config = dict(
    n_kv_head=1,
    head_dim=64,
    norm='layernorm',
    init_std_o=0.00569,
    init_std_down=0.00569,
)
Below are experts of layer 8 (counted from 0) of a mixture-of-experts language model. Rows are named router (the router's row for the expert), gate (a neuron's input weights, with its number), up (a neuron's input weights, with its number), down (a neuron's output weights, with its number) and show model dimensions 64-95. Each number is 200 + 40 x the weight over its row's rms, rounded and kept within 0 to 999.
Before each expert's rows: "comes before" lists some tokens at least twice as common just after its tokens as in all text; "gets" lists some tokens that make up at least twice as much of what it gets as of all text. This comes from a sample of Wikipedia text that the model never trained on. Tokens count by the router's weight.

# expert 4
comes before: " | ", "–", ".", " |", ", ", "| "
gets: "1", "2", "3", "4", "6", "5"
router,189,189,259,201,259,195,251,215,239,153,315,212,136,251,165,204,216,197,145,205,247,265,280,137,251,154,160,157,195,135,231,217
gate0,185,202,276,163,182,137,240,199,215,179,215,240,179,292,210,230,121,108,154,190,163,240,163,89,160,216,149,185,161,153,164,67
up0,243,229,253,144,272,206,255,247,217,218,199,113,110,213,199,165,132,198,229,201,218,215,260,198,200,263,170,199,239,193,216,253
down0,191,171,151,189,126,197,199,187,216,174,151,276,155,121,179,191,183,197,181,214,145,195,218,150,239,165,171,171,193,274,246,135
gate1,222,196,229,225,191,247,142,130,220,165,218,238,237,126,237,196,207,196,232,155,193,234,217,163,214,197,204,201,117,126,153,139
up1,182,118,214,214,126,239,267,249,131,176,177,234,164,199,178,139,185,184,198,207,237,157,240,115,237,189,193,197,233,209,202,271
down1,285,197,186,219,226,165,113,221,224,289,173,181,270,93,199,223,191,181,206,141,163,241,167,231,183,216,253,182,107,169,155,210
gate2,229,160,242,168,264,240,235,172,271,223,196,110,262,164,225,185,200,196,217,206,224,217,181,162,296,191,265,220,163,268,262,184
up2,205,191,161,232,112,133,168,209,182,249,218,219,202,264,213,291,153,210,202,273,193,180,195,296,167,182,136,163,169,164,203,173
down2,136,146,233,221,241,189,245,169,279,196,211,195,160,225,150,223,186,199,211,260,126,180,199,217,255,273,212,170,232,153,205,289
gate3,226,181,214,166,126,200,278,230,150,192,299,222,204,127,113,159,109,170,284,199,216,211,190,232,225,165,282,156,241,190,147,250
up3,185,203,247,191,195,116,166,297,100,232,203,261,160,222,200,201,161,242,262,125,147,237,190,255,167,278,190,204,227,214,218,274
down3,155,204,159,181,189,220,224,189,293,207,358,219,210,155,203,205,184,225,199,213,179,197,225,143,200,251,179,175,176,256,202,131
gate4,192,141,168,195,175,202,167,229,217,198,193,219,148,207,201,131,192,157,204,234,238,149,210,177,236,151,135,165,208,249,242,242
up4,178,277,228,198,220,198,213,211,238,163,240,197,114,227,214,175,146,232,231,166,260,164,221,239,176,177,185,194,197,169,203,222
down4,149,213,198,184,212,221,264,215,168,151,178,177,150,203,285,235,214,226,231,153,189,143,181,223,229,210,203,227,198,184,157,194
gate5,144,124,232,194,192,243,255,237,219,172,248,207,207,209,164,145,235,188,278,153,195,206,248,232,236,219,262,187,307,215,218,168
up5,184,190,215,263,162,222,206,157,172,126,202,235,197,217,216,192,185,261,162,217,151,205,252,276,213,201,245,160,220,196,242,228
down5,206,146,213,210,198,278,246,202,147,159,90,190,205,155,178,287,212,205,296,229,165,204,177,137,194,234,230,220,179,158,224,209
gate6,255,183,215,182,212,232,265,284,233,205,153,224,215,208,279,182,243,204,255,188,166,228,210,151,231,237,190,227,201,178,208,156
up6,171,208,217,180,180,189,158,173,207,155,213,211,168,203,228,174,260,102,194,257,214,211,180,200,173,166,325,252,239,268,213,155
down6,205,179,195,195,203,221,173,201,198,163,141,93,167,178,238,249,252,166,225,237,166,238,122,181,194,215,292,193,178,248,197,155
gate7,239,235,103,211,170,222,207,157,207,184,175,144,161,189,176,300,149,105,202,224,131,178,177,238,224,114,207,213,232,217,193,199
up7,82,163,250,175,177,216,151,216,159,181,164,210,230,230,158,192,178,226,256,197,215,229,235,136,162,204,257,236,203,130,86,212
down7,196,218,201,175,216,134,157,193,162,164,259,198,241,178,210,256,147,220,228,179,225,251,273,193,265,171,188,182,214,188,210,215
gate8,163,228,208,227,222,256,161,227,197,193,234,188,201,241,224,197,223,150,152,202,240,189,216,140,180,273,318,200,249,197,170,218
up8,227,196,100,187,172,181,201,210,180,220,193,209,251,200,157,212,259,213,151,242,224,235,238,267,217,168,285,197,206,268,159,250
down8,95,226,214,195,202,197,231,221,205,289,188,241,220,163,222,247,198,128,165,151,239,172,166,175,148,206,196,218,230,160,204,182
gate9,201,198,161,176,183,175,210,153,146,230,206,200,178,221,266,184,146,199,184,232,153,121,203,213,244,121,297,112,205,220,190,119
up9,231,217,202,142,245,205,197,174,227,224,265,199,200,177,248,229,228,164,204,243,285,189,166,201,168,176,167,222,176,232,272,215
down9,146,240,239,262,179,182,317,195,206,249,175,177,218,105,286,183,184,168,213,225,201,183,114,151,206,239,138,199,125,215,216,206
gate10,175,211,229,259,184,171,208,266,186,228,218,219,197,196,206,182,223,215,156,182,196,168,172,209,255,242,208,241,245,274,180,150
up10,246,207,206,273,239,183,119,223,118,187,236,167,248,219,189,177,193,240,224,184,152,123,239,243,154,123,172,211,213,180,184,152
down10,213,232,244,194,178,167,261,213,183,216,231,166,195,263,200,273,176,144,145,273,187,191,212,205,227,234,195,199,225,201,130,176
gate11,267,182,142,238,213,238,315,219,230,195,276,191,168,191,222,223,169,227,223,209,209,159,269,205,228,203,197,208,279,183,166,166
up11,138,190,169,216,243,254,155,107,165,198,202,238,213,206,196,214,278,147,239,137,182,178,307,265,180,213,173,221,210,298,198,181
down11,194,167,195,229,114,185,238,196,182,160,196,237,147,180,171,197,197,219,180,234,177,117,191,219,261,176,233,231,104,246,167,270
gate12,164,139,218,172,191,223,215,257,216,260,270,209,245,229,181,208,188,208,242,215,234,270,240,176,252,136,220,152,232,189,190,229
up12,204,197,169,258,156,224,168,181,245,172,172,263,184,227,110,263,207,258,150,216,205,179,156,291,116,208,189,260,212,227,239,199
down12,212,152,210,183,211,226,236,212,196,246,237,152,227,183,228,209,267,278,277,267,235,200,205,204,185,180,197,225,206,193,237,205
gate13,167,195,156,197,241,150,188,240,308,259,169,213,262,222,234,235,197,86,185,215,160,186,207,218,204,187,162,139,218,189,155,194
up13,169,193,205,157,196,217,214,185,171,183,130,157,215,127,150,282,184,224,271,193,206,178,170,172,200,171,264,218,207,298,198,218
down13,160,240,157,190,233,230,236,206,242,193,183,245,210,206,116,187,189,223,193,235,143,214,224,137,181,192,293,257,152,205,202,207
gate14,214,206,139,200,212,246,215,287,216,212,236,262,258,292,174,172,213,166,197,222,143,222,185,217,209,123,185,125,207,226,234,171
up14,232,269,179,214,204,208,184,225,113,135,230,246,171,229,211,141,253,140,173,204,182,236,242,184,219,227,234,183,171,267,235,266
down14,250,158,152,224,168,233,187,290,202,203,152,150,170,162,183,136,207,276,186,206,192,136,221,215,189,181,156,185,207,257,205,172
gate15,258,169,185,215,180,220,177,159,216,143,232,159,187,221,185,166,206,210,198,161,205,279,219,131,198,156,138,185,164,221,140,243
up15,236,206,266,107,169,142,195,214,254,307,211,191,218,273,123,177,260,215,207,144,228,161,152,206,195,235,194,205,220,136,246,193
down15,218,181,188,190,159,148,200,229,232,175,237,168,183,189,178,224,200,169,223,177,158,224,138,197,240,217,187,165,180,150,246,280
gate16,120,169,268,156,165,220,225,171,165,104,232,175,182,202,123,191,142,134,177,304,221,196,218,179,184,219,198,199,120,156,174,264
up16,180,190,240,194,225,190,144,181,236,166,203,242,230,221,257,165,149,170,219,249,214,199,154,184,172,194,243,190,232,191,245,186
down16,193,218,128,255,165,210,204,211,204,155,218,179,222,214,193,286,237,221,169,116,204,264,262,156,186,203,274,223,209,203,244,193
gate17,218,193,257,174,264,213,244,213,235,229,249,196,153,187,236,203,298,212,148,231,238,134,190,115,205,128,235,282,211,220,174,211
up17,196,288,177,256,211,208,163,196,167,253,220,216,212,188,205,207,218,226,139,169,229,180,186,185,169,227,184,187,218,239,163,240
down17,261,180,202,247,201,200,206,227,267,183,210,162,192,269,212,196,231,152,196,183,191,240,186,189,207,226,144,184,178,166,228,202
gate18,185,122,174,176,272,160,187,202,256,180,171,206,166,264,170,183,173,214,212,181,162,257,261,237,215,253,199,220,272,237,191,234
up18,231,175,215,221,260,248,194,196,180,198,151,203,222,230,234,279,207,169,223,227,132,151,199,177,227,208,185,220,250,275,183,204
down18,133,171,200,139,186,230,170,228,191,171,170,187,285,158,265,223,232,208,147,266,229,162,169,196,194,222,208,145,183,145,168,272
gate19,179,226,217,163,269,134,202,162,126,172,193,255,170,193,242,121,198,237,244,174,192,245,202,267,164,131,205,174,202,263,226,256
up19,204,142,217,233,186,136,248,149,159,187,188,201,215,226,221,277,209,207,272,181,237,100,243,171,221,210,181,191,192,216,242,269
down19,246,234,177,281,238,289,229,181,133,187,213,256,179,190,173,184,218,221,270,182,184,163,254,207,310,157,148,227,230,261,148,145
gate20,165,143,192,204,244,227,218,267,235,169,316,156,237,271,198,237,207,150,275,221,214,209,194,208,141,190,133,192,195,223,176,240
up20,201,158,206,243,167,149,206,260,162,158,202,156,168,205,114,225,185,153,171,240,202,238,209,195,162,161,171,171,235,156,191,141
down20,212,84,229,161,251,224,182,230,154,207,179,136,213,230,170,259,280,180,164,216,235,189,229,219,199,217,220,209,199,242,207,216
gate21,238,214,158,230,123,163,171,170,212,202,235,165,272,238,177,228,244,226,193,181,237,206,186,161,202,243,210,224,176,237,207,235
up21,178,207,172,239,198,208,224,229,221,223,228,156,135,156,280,202,238,159,268,198,250,118,226,186,176,193,167,123,223,213,236,182
down21,212,165,205,250,237,124,204,162,211,138,194,166,212,174,220,187,174,268,178,145,223,155,230,230,218,194,153,253,248,225,236,194

# expert 10
comes before: " | ", "\n", " |", "–", "\n\n", "0"
gets: "\n\n", " | ", " |", "0", "==", "==="
router,220,172,221,225,247,215,239,268,286,158,207,166,130,242,201,232,181,187,196,173,191,276,160,152,227,143,222,137,209,202,291,209
gate0,223,160,129,181,146,237,233,171,222,224,177,240,230,287,228,182,131,99,168,246,145,216,189,220,246,159,203,177,225,223,234,169
up0,183,215,210,157,234,189,256,192,190,155,248,243,181,154,222,238,189,238,216,247,152,155,273,287,263,188,171,223,220,157,241,217
down0,173,180,197,242,179,118,227,151,185,186,175,209,207,241,212,294,221,210,259,188,229,238,185,173,178,150,169,130,172,199,188,166
gate1,201,160,208,207,263,250,238,151,196,126,239,180,189,270,248,209,129,235,160,158,179,248,233,192,184,129,145,221,184,262,190,165
up1,205,227,183,230,229,170,151,201,274,266,223,229,168,209,150,257,194,230,179,161,214,193,255,237,174,243,212,150,173,154,225,214
down1,217,214,155,173,184,153,191,136,205,224,243,251,290,191,154,135,211,212,214,222,157,184,211,212,241,150,210,203,186,184,174,183
gate2,275,196,173,185,160,241,232,197,219,178,210,227,223,187,206,207,202,223,222,170,206,176,187,149,181,212,206,227,200,219,170,246
up2,202,236,199,231,180,240,202,240,187,237,130,205,215,289,207,281,181,186,163,166,193,192,188,181,197,228,167,172,209,206,204,214
down2,186,179,152,229,230,199,193,264,166,228,199,175,169,200,198,174,198,152,146,199,173,162,213,156,214,208,200,223,240,214,244,236
gate3,166,190,152,202,192,207,189,211,243,208,215,138,247,258,236,179,177,258,149,208,221,234,239,141,189,232,193,234,231,221,168,157
up3,192,179,203,166,244,228,211,207,238,219,245,144,168,217,200,200,198,159,275,214,168,191,174,142,121,233,167,260,236,154,200,189
down3,256,221,205,261,210,202,194,147,172,258,278,180,237,233,278,148,159,235,212,172,249,204,204,177,231,202,172,221,185,184,205,176
gate4,220,110,224,154,240,184,265,147,248,94,231,268,140,217,223,224,173,219,214,129,254,250,164,194,276,121,191,113,219,209,183,215
up4,190,245,192,257,212,153,218,220,212,195,215,201,123,221,137,192,145,247,187,177,230,209,129,183,150,183,191,168,172,199,216,183
down4,207,150,132,161,225,194,132,223,142,105,192,130,205,225,192,195,152,267,184,217,164,177,275,235,213,250,304,174,150,182,192,116
gate5,177,204,293,225,299,219,241,192,172,193,172,245,190,200,228,235,248,153,183,136,138,247,205,189,194,244,238,186,233,227,198,236
up5,266,182,152,143,207,151,179,218,172,238,236,136,231,248,208,204,211,182,216,202,218,241,115,255,209,177,147,206,160,168,218,210
down5,215,149,275,219,176,248,194,136,260,115,170,206,237,190,180,231,183,221,191,162,278,279,185,236,223,152,190,217,138,278,203,195
gate6,187,186,206,192,257,202,193,241,191,163,210,146,223,175,147,167,265,267,188,153,142,242,154,278,230,230,181,188,190,129,186,230
up6,183,208,226,238,226,195,177,204,196,208,229,181,141,164,215,112,171,162,142,225,256,246,220,218,189,211,245,280,241,231,196,239
down6,159,216,185,211,276,131,244,210,197,276,165,198,110,213,191,234,176,196,138,213,168,223,156,187,188,188,200,251,121,210,225,215
gate7,202,192,177,219,174,200,241,194,167,197,319,212,113,190,214,178,211,142,115,189,236,195,222,188,268,174,148,170,281,169,231,228
up7,259,188,162,198,188,227,192,185,215,292,101,239,247,162,191,151,128,167,220,108,152,214,181,207,210,259,234,208,150,204,149,172
down7,167,229,228,245,184,236,201,208,242,110,175,174,177,270,219,260,184,158,155,174,146,224,251,214,196,139,213,170,157,175,216,147
gate8,220,197,173,206,236,178,197,222,200,172,226,201,184,284,186,234,226,188,160,230,125,151,215,82,222,80,173,179,188,171,148,195
up8,192,97,175,210,156,250,169,175,192,222,212,182,187,271,169,258,236,228,193,200,150,175,220,252,204,173,210,249,265,189,162,185
down8,172,203,175,235,268,144,151,174,162,207,241,253,251,221,243,199,162,190,188,238,141,215,196,208,168,199,170,277,139,175,104,239
gate9,144,253,182,118,180,130,132,170,297,238,185,199,181,224,244,167,266,220,221,260,176,272,244,238,257,124,146,167,286,184,241,212
up9,164,177,198,174,175,231,209,211,185,192,236,195,201,147,278,178,227,223,95,171,257,198,129,176,211,199,238,164,176,187,106,176
down9,202,172,239,107,181,160,282,214,172,177,227,227,227,180,279,148,195,207,153,133,242,286,206,257,315,177,203,208,128,240,198,238
gate10,205,152,224,304,169,214,234,256,266,254,177,158,180,193,180,235,207,194,214,217,223,186,196,289,308,195,275,144,221,279,154,202
up10,188,176,106,226,156,224,214,240,245,136,192,183,161,144,279,101,171,93,210,212,174,256,191,193,218,197,165,233,189,160,253,149
down10,175,194,222,120,234,187,130,288,152,224,193,82,217,203,205,269,182,177,181,225,218,184,186,196,127,208,169,210,216,184,223,187
gate11,160,217,244,235,241,224,213,190,215,254,220,194,141,208,188,172,260,155,190,223,212,236,226,204,226,248,173,113,144,127,159,165
up11,163,162,218,178,215,181,262,179,166,230,198,126,168,219,176,204,249,240,212,254,295,250,189,265,177,173,205,237,100,307,232,149
down11,169,189,188,223,158,225,175,195,184,227,148,179,235,197,300,123,257,145,271,223,192,219,164,189,218,202,181,242,211,169,221,161
gate12,265,184,176,231,240,232,175,208,270,162,171,245,182,240,215,243,211,170,231,192,161,166,160,256,183,176,178,202,179,198,210,276
up12,204,234,216,199,135,180,176,204,148,192,169,275,188,232,218,178,194,203,130,212,210,205,184,155,175,201,185,216,166,186,232,200
down12,182,209,230,201,168,178,224,215,261,199,234,288,158,239,240,160,141,212,184,268,231,91,181,143,216,218,194,151,227,206,150,179
gate13,186,242,165,184,236,219,228,256,199,173,208,191,237,169,234,245,116,148,219,211,169,161,124,147,225,194,179,204,200,171,214,173
up13,219,239,237,154,156,94,185,227,191,163,207,239,182,203,236,254,176,159,145,188,136,115,165,283,166,157,186,173,213,185,179,284
down13,245,137,171,188,191,193,222,166,136,188,261,196,140,154,245,256,201,257,209,180,278,157,153,168,281,176,136,182,229,145,208,145
gate14,234,210,240,129,110,188,182,126,187,202,226,243,150,224,179,178,110,189,191,189,261,199,194,206,216,229,256,224,214,153,200,217
up14,195,214,199,139,200,151,191,228,219,199,186,256,242,212,259,167,284,166,241,214,134,219,227,220,156,197,216,148,131,220,131,164
down14,189,180,114,208,187,171,136,174,225,194,227,161,226,176,135,233,276,183,195,169,232,167,205,238,205,217,259,169,260,128,128,221
gate15,250,202,194,277,235,226,214,222,291,196,217,193,210,226,149,146,117,241,162,200,226,294,230,210,174,221,103,174,143,190,208,170
up15,205,273,127,207,167,185,306,174,186,232,211,231,250,195,172,238,169,249,195,144,176,196,190,223,237,248,175,224,146,235,176,162
down15,158,217,238,190,174,175,166,211,260,261,202,170,247,151,239,178,170,269,214,175,195,226,236,188,304,271,125,215,202,132,170,150
gate16,121,209,258,189,239,206,270,182,211,208,170,197,117,204,239,94,207,198,175,197,250,242,123,161,250,195,246,170,173,228,138,161
up16,200,184,214,187,159,227,243,190,287,239,157,261,214,196,261,237,187,216,201,147,129,132,261,229,190,120,163,283,232,195,184,192
down16,264,198,138,213,245,225,166,170,226,264,178,140,255,168,154,185,205,281,210,162,198,210,229,144,225,225,201,197,143,156,172,291
gate17,180,246,222,221,248,210,233,151,249,190,313,131,212,148,181,246,202,111,197,156,217,230,156,228,195,206,113,175,210,221,250,222
up17,278,231,203,136,248,214,163,185,158,195,129,211,270,205,233,264,205,213,223,156,179,163,209,144,163,226,281,214,164,150,180,229
down17,224,230,176,250,144,218,240,249,201,204,243,199,141,187,172,230,180,285,155,217,245,179,215,311,186,168,158,214,214,108,170,165
gate18,258,139,117,222,234,230,174,158,175,143,229,137,216,200,210,198,250,187,215,218,147,242,182,133,242,201,165,227,239,247,226,249
up18,163,184,187,264,173,259,195,187,175,182,169,159,179,249,203,203,144,228,187,139,207,203,142,185,180,200,202,154,148,229,218,263
down18,159,192,227,174,238,169,123,190,210,173,239,173,255,179,217,108,189,213,218,192,170,203,247,223,201,210,153,192,200,137,201,176
gate19,185,160,148,212,243,225,251,288,162,216,232,140,225,276,199,185,237,172,217,223,236,190,175,206,230,153,216,206,260,141,192,182
up19,237,224,196,216,171,197,160,219,251,240,173,188,228,147,208,246,157,144,115,224,249,191,167,148,268,291,158,205,224,192,159,220
down19,225,223,155,191,228,203,211,189,259,183,177,275,165,221,229,154,180,195,228,203,224,244,168,175,151,176,141,243,223,194,202,230
gate20,196,148,194,227,216,286,238,217,332,259,154,199,137,229,168,191,218,182,183,215,187,194,183,155,175,254,262,165,186,192,263,164
up20,220,149,147,137,147,176,163,175,204,163,171,237,325,183,214,197,139,188,187,155,252,128,245,187,164,239,133,148,190,187,220,213
down20,234,185,258,257,203,189,168,254,181,192,197,178,256,249,186,194,129,172,146,97,94,209,153,223,252,196,179,226,245,198,200,143
gate21,202,208,192,188,171,236,238,157,244,194,251,254,188,213,246,177,193,246,186,168,193,200,140,212,262,193,166,265,165,168,263,193
up21,207,181,188,215,219,177,228,215,213,256,199,152,273,223,250,153,199,225,175,239,185,181,150,197,146,183,228,230,205,228,238,167
down21,215,188,175,203,314,260,317,196,151,231,179,247,173,238,178,202,224,218,145,144,167,209,230,172,190,177,225,246,232,162,210,216

# expert 14
comes before: "1", "2", "3", "0", "6", "4"
gets: " | ", " ", ", ", "| ", "–", "; "
router,218,164,155,262,238,115,194,256,200,112,237,208,112,241,243,178,142,240,178,211,261,200,186,188,189,140,269,210,186,224,246,170
gate0,242,170,223,203,218,116,170,132,193,159,193,277,119,189,285,201,105,225,198,176,160,230,139,195,149,230,237,221,262,244,179,212
up0,242,173,235,181,211,174,246,214,242,204,210,206,241,201,218,198,277,193,222,168,182,229,155,116,165,171,204,265,275,191,168,132
down0,101,199,219,201,189,132,162,226,258,202,242,153,223,193,178,193,193,191,233,239,195,164,207,164,232,188,248,221,256,173,266,207
gate1,165,250,175,222,211,197,150,244,268,219,237,188,171,166,171,168,173,219,186,187,204,186,227,193,127,184,193,158,181,128,145,194
up1,197,192,186,206,175,167,189,157,192,175,163,262,149,158,269,75,187,205,151,201,219,224,224,250,179,148,267,221,235,277,222,146
down1,226,215,187,268,209,180,195,207,177,229,231,232,174,234,227,237,244,147,164,222,205,176,263,192,214,186,191,222,193,246,211,214
gate2,165,224,184,187,278,183,235,196,165,183,227,212,226,175,200,193,163,165,169,180,198,186,240,220,245,150,195,154,95,142,178,224
up2,156,201,216,193,199,189,271,177,294,210,259,193,181,176,204,194,229,201,180,222,232,210,256,235,157,197,191,155,189,165,241,214
down2,184,169,208,122,224,188,170,221,212,228,203,143,190,213,140,248,188,212,191,154,264,174,277,247,171,234,199,180,231,188,216,189
gate3,247,284,149,231,242,227,188,166,239,136,255,264,178,176,269,244,180,246,166,184,276,158,237,164,197,202,246,162,212,151,154,229
up3,203,228,194,237,131,173,194,147,223,234,187,211,196,250,196,224,242,198,199,165,175,199,192,262,243,216,148,198,233,229,174,199
down3,249,264,170,243,174,215,205,230,186,160,151,166,176,176,198,181,211,223,218,271,254,172,257,209,188,193,187,221,229,270,208,141
gate4,230,256,202,166,269,205,243,126,117,197,169,179,252,175,195,129,198,295,145,219,179,249,152,238,217,183,165,203,201,188,172,213
up4,223,142,154,182,175,232,155,166,151,184,175,229,175,241,236,182,189,213,172,262,143,154,181,194,175,200,172,203,203,193,224,178
down4,167,274,182,247,161,213,183,177,224,155,264,244,230,187,206,187,204,146,231,168,132,153,233,164,220,266,218,187,179,307,188,200
gate5,276,208,192,164,196,150,137,168,222,175,147,227,194,210,173,214,153,201,180,234,146,243,261,142,171,142,122,152,245,227,230,151
up5,223,239,123,216,238,193,187,223,191,250,153,122,147,162,209,179,231,154,210,228,254,210,153,146,266,176,270,175,207,198,192,207
down5,187,118,229,196,231,205,211,247,169,183,133,161,229,202,239,162,177,189,167,165,205,167,264,241,187,249,234,241,212,215,210,151
gate6,223,209,161,200,237,131,132,201,203,107,246,150,151,255,199,162,303,160,175,210,147,242,195,147,229,199,195,176,148,149,199,208
up6,214,220,228,282,228,119,235,190,188,233,248,208,247,187,177,139,204,184,265,267,130,200,224,170,197,233,196,190,158,213,175,261
down6,139,173,235,194,259,238,179,226,196,207,203,178,238,198,214,214,223,190,160,246,233,177,203,195,174,191,241,158,165,199,164,159
gate7,210,175,203,220,236,159,231,151,180,141,154,217,181,252,190,229,233,195,156,229,212,274,216,274,249,208,246,215,216,191,206,110
up7,151,156,232,188,218,172,224,228,251,201,212,180,146,174,146,223,260,195,145,207,179,180,308,239,177,245,181,212,227,223,150,231
down7,211,259,146,204,252,141,240,156,233,315,183,237,196,221,201,154,252,164,241,187,190,177,186,240,158,155,188,229,192,245,162,219
gate8,129,201,211,136,222,215,173,208,233,173,220,187,169,173,147,197,124,217,206,193,230,158,228,231,184,117,182,289,157,217,167,149
up8,179,219,170,178,174,167,213,232,192,190,131,192,173,219,171,288,211,283,198,229,146,206,221,264,219,251,230,245,212,174,252,210
down8,301,187,202,223,246,250,182,262,303,244,309,103,167,201,286,149,260,189,189,235,173,167,211,199,187,218,179,191,268,194,163,207
gate9,162,187,131,239,195,154,144,219,197,230,230,200,160,283,213,162,257,84,149,228,231,226,249,141,189,193,240,238,189,210,226,215
up9,234,170,167,262,184,189,253,245,144,226,155,91,173,163,224,221,171,243,191,169,281,252,222,264,232,247,149,231,154,204,162,154
down9,230,159,180,123,198,154,218,229,222,103,237,191,252,170,235,208,171,178,233,237,231,190,245,197,221,228,239,236,129,205,55,104
gate10,168,195,198,213,167,190,264,252,230,164,195,112,187,160,260,227,238,211,207,222,213,207,176,205,201,148,293,199,142,205,222,200
up10,210,201,149,199,205,163,165,249,272,224,264,231,259,153,187,195,155,182,235,237,133,136,184,192,169,174,191,180,173,153,247,201
down10,179,168,130,191,173,145,152,218,200,166,232,262,123,190,214,164,191,183,172,130,229,271,220,233,204,224,208,176,164,166,198,259
gate11,163,278,211,257,244,176,239,177,214,184,244,227,230,200,199,171,174,237,169,208,244,171,166,212,224,242,174,124,217,182,164,183
up11,198,290,213,198,226,183,190,191,200,214,222,182,230,202,227,278,193,195,189,198,268,212,167,198,249,167,111,224,197,234,234,208
down11,207,216,167,201,234,227,169,187,154,181,171,252,233,164,185,205,198,209,166,241,244,186,135,205,226,170,234,164,266,200,224,188
gate12,137,249,163,240,211,163,176,170,181,164,177,212,223,255,223,247,141,225,243,209,185,212,191,144,193,173,231,204,188,188,234,247
up12,215,244,212,226,183,231,213,302,191,195,214,163,289,261,215,285,182,201,177,191,169,157,278,168,182,164,151,136,197,207,268,167
down12,193,125,153,262,245,197,179,152,232,230,138,146,226,199,213,194,291,177,249,257,120,143,165,204,198,194,110,106,185,269,185,253
gate13,170,207,154,220,174,138,224,200,153,274,216,205,145,176,296,195,123,256,156,221,204,223,116,172,195,252,167,249,229,260,219,165
up13,188,190,240,172,165,122,174,238,187,272,222,214,204,202,258,222,147,234,187,145,231,181,146,274,164,194,158,160,241,197,250,250
down13,239,189,198,212,206,187,206,199,140,279,163,166,148,119,194,230,172,190,300,191,202,168,191,195,158,143,228,174,241,270,160,161
gate14,175,178,144,227,113,109,196,187,219,185,220,193,187,211,149,178,117,163,120,194,204,141,244,165,192,193,201,176,186,204,196,212
up14,169,224,194,238,183,181,164,252,219,189,247,188,170,236,176,228,257,161,235,162,211,206,140,167,279,148,246,96,245,187,222,198
down14,209,243,181,133,147,209,175,218,228,177,169,233,214,175,220,156,152,148,241,207,104,226,181,241,194,226,173,218,287,215,223,188
gate15,264,202,163,245,175,167,220,149,107,162,259,182,198,183,236,181,161,246,216,242,217,114,200,122,204,144,223,153,201,207,190,257
up15,194,136,208,288,199,204,143,156,168,165,237,236,194,201,185,237,229,222,129,168,261,198,148,267,156,202,200,169,163,205,176,118
down15,203,206,189,139,158,235,154,169,161,224,182,192,175,258,176,202,204,266,205,217,243,183,167,210,217,191,232,166,209,193,198,148
gate16,269,236,246,229,209,194,203,191,152,238,222,175,168,199,315,205,262,145,183,169,189,160,224,269,191,192,209,245,205,270,212,254
up16,146,152,239,312,179,209,208,183,213,141,209,100,271,145,229,200,188,233,152,236,198,205,167,171,238,218,220,209,281,163,270,167
down16,176,160,283,126,210,254,232,277,231,137,206,228,265,178,185,190,204,266,170,268,188,256,170,167,199,182,222,199,221,233,216,231
gate17,273,173,238,151,221,198,233,162,227,241,199,205,219,230,206,216,163,200,221,141,191,266,212,146,216,180,208,179,245,201,184,194
up17,132,179,225,230,173,229,205,248,184,232,198,186,186,246,137,236,191,229,204,245,210,257,134,212,232,234,217,218,260,165,214,222
down17,174,193,251,232,177,118,171,199,163,207,208,117,209,246,152,191,289,120,228,168,237,170,186,247,192,242,111,261,156,249,266,191
gate18,226,172,221,243,194,217,246,264,153,217,179,220,206,238,231,176,156,177,190,177,246,165,230,237,174,196,190,158,206,199,204,210
up18,186,253,230,178,203,253,225,133,192,307,255,266,200,254,223,166,232,186,248,256,230,141,192,220,142,182,288,228,126,172,173,288
down18,254,192,122,266,154,241,243,188,222,184,153,275,233,185,176,180,181,229,216,229,192,174,227,189,176,208,140,214,209,225,149,178
gate19,158,177,176,193,184,196,201,200,179,210,237,178,266,247,222,179,158,208,187,182,145,199,194,167,214,198,248,215,239,186,172,199
up19,183,137,228,271,212,210,107,204,209,202,187,265,211,198,162,138,196,189,174,216,137,189,166,257,176,190,168,277,178,210,175,206
down19,242,186,258,225,220,153,149,211,146,192,182,158,221,181,187,198,219,205,249,187,308,140,247,177,230,175,198,211,187,210,156,190
gate20,262,154,239,234,251,209,245,162,193,216,199,169,183,232,278,163,244,197,218,234,219,204,204,124,168,147,189,249,146,261,190,159
up20,195,202,154,224,198,172,172,144,150,174,187,197,178,229,145,188,229,207,246,164,223,205,227,164,182,223,228,247,265,133,175,217
down20,227,139,213,138,280,271,246,175,207,155,145,188,177,197,250,89,163,197,233,171,208,242,129,187,170,232,169,146,254,159,198,205
gate21,153,220,239,160,204,187,272,217,252,178,197,253,232,208,177,230,248,221,239,213,269,198,185,159,206,256,213,225,148,174,217,137
up21,204,171,258,291,172,210,229,183,229,176,188,200,183,312,166,181,188,131,238,211,190,198,259,182,167,184,232,188,109,169,194,213
down21,192,192,207,170,228,186,203,211,204,222,213,186,148,192,263,234,183,258,210,290,159,208,153,257,238,174,242,257,238,240,140,220